config.toml
init = "trunc"
init_std_qkv = 0.0827
init_std_down = 0.00781
lr_head = 0.00844
max_grad_norm = 2.0
warmup_steps = 200
schedule = "wsd"
batch_tokens = [32768, 65536, 131072]
Below are experts of layer 2 (counted from 0) of a mixture-of-experts language model. Rows are named up (a neuron's input weights, with its number) and show model dimensions 0-191. Each number is 128 + 24 x the weight over its row's rms, rounded and kept within 0 to 255. Numbers have three digits each.
Before each expert's rows: "mostly gets" lists some tokens that are sent to it at least half of the time. This comes from a sample of Wikipedia text that the model never trained on.

# expert 13
mostly gets: "3", "4", "5", "2", "6", "7"
up0:138144134059089138140138090090148144123074127151092175133152126121131153166147134102163151150086122131111121153128115124129130115147129095132114151115168147117121133100128147100127111143138116123125121103125154110123149120155156159159159117155121092147111122065130140161120095135097134124096114102101132110151128096143156122106088121109151128119107080127083114155119131111162119136161161152166105116136114136110107138129151157094169114131122108155080142121118158134132174141115097090107082117115089145086173118107174121126104138125120150175155156093103127162115101092119109087
up1:104126167098168086136139142147095143124137152096118099138149121156117110146147130112122138114114139146153122123138109149181169145141110168119153112110093111187142111129125121121132071143159088128128128114123175137096119090114109102111164131098126158113162114160153155116146095150118107193158143137133117122082115120149071135140131116158138118120141138172106138164109122116130126145146131153129129099175113092120142123105139101159145122123090136124107105082117121111140111143146106156129112142109163116145107147169117106117092110116144076169059138100137120125115070130167108093
up2:131142131134138179094103146108154140127103128199159126167125129118145138147108137159084123105119125077125122105134113124125107136172118144161128119136112135123109121146145133106158164163092162129133088118129164109150164140112145137130119112125089129119135137126144166122158115143144115109103110128144131143151131124110122142141128140145119121151148211151168099153124133090148142127112119083102145166153129118127099141122147176127103145125098166108120137064108153118122130147108151069095158107101113072101103137090128130150110121092121076163119112152105124154133071133169104168

# expert 11
mostly gets: "en", "an", "ward", "men", "don", "east"
up3:121133139138121097141118122109130134148100129157150157137132101090103124147105110131102110129161109142128148128150162122132171129100149123134146120131135109096064148116138096132124155146172137133189128120136123130136109116142190095084146147088099124170137111097117139147124114161118110143080134132115125109119092104125161148121115137140161164138157128140143100100101104117146125120163147140106104174136113138181150147157138146132147162143125173131119132126171092143148111144131100127113150137142070148110153113050169140124105119145136184133134120132079169103082096173145157139
up4:110124120103127116113115125094091168099141125138125151133113124117150131109130112093073146096130100149131140157133133150124135154103166111114147122124122126142110062145124123100141137190138170129166124143156108116151122138193103065122163144111096131122113131149143141127082118079087111102101132107132151130151151098176091102141096098110137086127133140095134128136153150124123120139142131169125188119126142168101138125143149139086108106100121144113115144117131130103118146049119102124059174117122114119129140120162162126112120112133101136150157123121149116140133125133083170126
up5:130146122131129121166156141109159160142126119158106175134130129154133173129135067131175083088109135126098091111147151133147078183164095127136121069128160140084101102128148138122076138136125152078124122134136110120126099144144109080138107115133189110132141119112131136116149112126137086125119102131105124125114111106149107117107176114120129117143135110121138135117148151148155134139160157170122140111099146115063137100114120118170144136134116172138095108103130123104131138126150176097149141177125129122173090181089110108120072089127128148121127126126105111137113136146125119113

# expert 27
mostly gets: "ug", "sp", "ip", "uc", "ub", "lat"
up0:099119177136179117145102136149137146117135179173128108175143111080124121068123131138121136131127136109150139101124133112107123132125132157136104119144150120091129093127142163164107130141115077101146122153113124104124163072146132065103142140139165144121104130104110141121071113129152115083120104127143152095073133158097102121101110124127115122112153120133177160183122120129137132140092062134155099138155118093115145098138143113140141155098138109139120137081166118135134147096129116081137127138137120153144135100157117138131076126116112149144080110123147113085120122100127150107
up1:090091108125145150086159103144095132159122142162130149163104148136098121148117127113159130152151134124150149098124178113094167115082163131127133135129064153134102153133118088099152166103094129140120134111115139100108212144114134139126132150090131109149121155112119121146124090120145121091115111122133160129138089135127142134136144119164131102132122161125084116115132166145158164149133160173122133124094177110166156134078107133169052146120106135129080111165143131146103117126127156144142086148116123134147126124108153082113134120111139129108127123169139119143147145121089147133
up2:083155110126129108130145123109158112123176108118136111140114123120156148113176190134081161151116105130123176149157139116104113109159118152093080146138126128155153134124129193127167047134104133127145117136154142125137149098147138158130107135127127158098148117076130146112145140152119191097120125151117122099111095156140091115103107066151109157085121133115105119144132126116096154093114122132098121105116130116172138135144108093134132159144159108104134108114131113131104132170092177118129097091101128128131120091121105132147114076122135135161125137116091141139141131132112087153

# expert 8
mostly gets: "y", "t", "th", "st", "al", "or"
up0:144108113095164118126168149115104113125129135129124134125112117119136114096150149098077122099142120093098131120151147119149142123151131152130101160176095151119110108146176179146150116134156108113139090144094117128122104126137116116122132127119144172154111169112137145135142128150106161097094149130057164150131151127140137104205138109104118116124127149111163131128155131146141141085104143120120146134108141131097136094140142125119139106156102094093128146149105137050134135153111163139087170139142143150121112112151090154097118107143140116112117151092079168111112104139049118152
up1:151118114095133132154108098103169114143141132130112171114158129159162130128108150105136147087111152159140147100097103128106118135095063107118141078126094126117166143121101154129173101078143088106120126122160118117159105125151137137180130114109142119125124137153146148144128173144118175119108138140131157099096057168080134148135125082166128126111144137133089129138130122135132135133119104108120126093128146167143174166164135113130119138110127111131113083101108133107143102095145143097135159142125137121123145142080106100096120148112121103102098119072090142093121144136114112074
up2:152140152168151142116128146124208124154123092150084101129139119127099161126138153106146121151118136079119117095138125154112170150147154077124159110131123136119169161149112126143124179153133162130182153166147155130123104124148129171119136149114157114100107109098149144116094096147126119141121102147118167121133133139130164098173120093111140113105122126122126189112122122111132134099118107101162136128136146133167132110165141121121122165121134115137127153129153108163136119138149145164140102129133059120106163129149140106168103058142130153111152135120098152078131147099143142084

# expert 19
mostly gets: " p", " time", " season", " team", "up", " place"
up0:140125126160108201139122092140096113110136142105144130110149114106121111120117117128136119143126138132092120125138112152122144092141151164102114141153123135131129154121139130145119153194135137139078098110114166146137078144082172112139103135102144118145129155135148113156103110123082188133126096085159149142178130131097121098134171108123062149156143086109105122121144099115107149139124132115121155119118138113142110106171112126129115116128113195122143085079142136108137175125133107129140130158130135144079123148127132110164148100186102166148138115120149138109094172122135165153
up1:137159118151110081196089133180119117141163129133140110112098112181125110111136142110126123110136127139111111126135169146118157097134118068088155110128155111115135130134103096202133132104132151098120125120107116128131132148141095124112149134149146141118101097137133134088139156119136101157146134136119086111100137105148094110150128131143142082102172168121134158181094157103127139145093109087115150123145125157110150165109127169133139157121117130114109173164172122125118127119180144152105088109110121155131115164141172150146111048145123110106139106112142111137122123146131124133
up2:140141158129149139170098148123146139133172130122156115111140115150152118103089144102112174143121136089135171157091139135157101147144145113037147090142148130127126129135107133201142134104163107114124128173132142116116159127134107141132112129168103111127137151158136143158099089131100112127141096116118146083105105128140181111126112070135127107112115188101152167100121154133145137100160138133131157140137154100161121119109143121106093158116164157123114159096155147183120114133153164127147148137109118134148159093112108137082101130101137127094121100102134111144167132143131114125

# expert 2
mostly gets: " August", " March", " January", " May", " June", " October"
up0:137142116116143144126144124137110116134130141139122214112069156078111103136109122106142130095114078108113154126143091140127126098151075155117173137131176138114149111153138108124118132085081137104150111122129150130123160121118141132129137101131115130140117092122111136140117138133139132128128128117146145099152122136110126075111130148136114143160152109130138153130141138111146126078113166203147174149140183133129121104153130131144176118121130104125154117130126148125139117143148122171135062119147076124150056109175160138132148075137121143137111172111108137131163106085130103130
up1:111131125123110159146140138125081119119108131130133137094078171110130143114142122114159167116154107163117122120119118113099162137149144145113111112082147106140152128146133136116139138144158128144111113147114110148133072115136168130130128088146128202164123151114141124139086107110182129130099126156137119133147147156139114123160101120126147076146121110123128147146128139219113171189128143144148082139146146112107153149128118126144092106156113108141112096082135156187140120124190118118127119209133110135143089116139139110112138121136160127124159091132138158140136094144132146139
up2:130154136105144117189122135101144109083134168094128126105169126080129090113136108134160115111147157134152181172092174143182115128067087147150101116129181139124146125102134125114124097103081159141142143145110100114127134137129113087131120140163149129154152108106113081122152117141092109133128142130138145103131150079112120126113115080137110151073123102108146152117141141121147103127140143173105113129125144144125147098106123127122132134113107150138135101157135124123084102135080139120128198138148152140138138154128197099159126089133104102121112109128113130111160120106138148135

# expert 1
mostly gets: " century", "vic", "bel", "down", "stad", "abad"
up0:196128135146136130152120126139145163118146140166145130166149139073147127154152139102105126164140094133133152149127126107091129166173140166133130172127157122090104143141094129144121172133087134106106134149126101148117119132077117120124150145056114127174140130139120128105133129137139139142121136110141135148127106152118161102100116127112121165148139126112122125127091172171121120139114143109087119121154123094115112145149159135153149146108113104101157150141161112119161127136112137103166119102085132172154144112112149099136150111189099114066084121155150100095124121168170174120
up1:154135130119158118165120146123146137132077119117116139097114115108098164165150133099109098121119147136144113152133149138190115161154147118134121182121136101136110160138112075145130137156102143123093165123130111160131112123109129149161150127096141127120164144130089145136125142134153195088088099131107125164102141150114137108101113162128116204149165129110148138156155127144151143126155153077115137147099090153082135119113119148134101123116091157148056147107097136120163149104097138113132089114111084144090144124135168114103100110102127151110099121150162130112117147122129117123
up2:097112093129122135138118142093133141113139101086149128212114148125125144129150150098125134111144107087117146098123157139107103119159152140109168131133133132115124124123131120184127127118161113106140125122162108133141151121135129144111153143136113127137127176153116150100124138102136135161121137126138131114128135103143121093140189132106095143146110145110032183122165128174150138167129102141109123096145116136141152174152157112106119104127133135163113132158109141139157112133109094150089129147107100153120144156121099125140146085222100162132150175124106121095131145130107130165

# expert 6
mostly gets: " States", " American", " University", " film", " War", " League"
up0:120136086161137129120166140130119095152097107140137132140157104142129149118082132097123141133137102177136143165148085111080114107166155134090140088096150115095114113090098122188166116098144124147087099148128168145128138110161170105125122121088118097124127128099130098121136117121112123150149104129144150121132144116120090146101108118150111134127116120111141153122145123144180179104153107112137146156122151160103073117166148127144075097100098116142134117153120093144105122111109127139138147109153105062129088143136138171106166157140131126113103098150108124169148120100141175100
up1:169099113141119096117149148163100147160118151103107064140122100144097115169138116101121101110164133126145124192117147143118126143099121098148120111116149161099100165086138147134136104114163150096112140128139099154105094125109105129141134152151133119177164136096155141122109158100142121123169167105094110132122130115159148142109119114141121099094136173174125139116111132161097133120107091110117182106148141116150160090093126081141095107130124125147134176109135154122127148080125146153154122120154134136161126113146108153205111121138157111130145161106144117135142136159085108145
up2:140179108149103145177144131124131150137148144120161149149106144154160137129123037139120143120166105105125134154152157206163143152122135132121121137133144144130171127096145155143124120152127109098130113147133174120168118111126095097112113113150124157141129086108091126092101123127097103225094133135161119127176135141149132139127110150126126131115187182094129126149130157146140160138147132088158154173114129120117109116108141109122092096120117122159154142112139105153095123109142116130147146081135133096106112134108101148120104123125137092099120119105135122144142149115111128145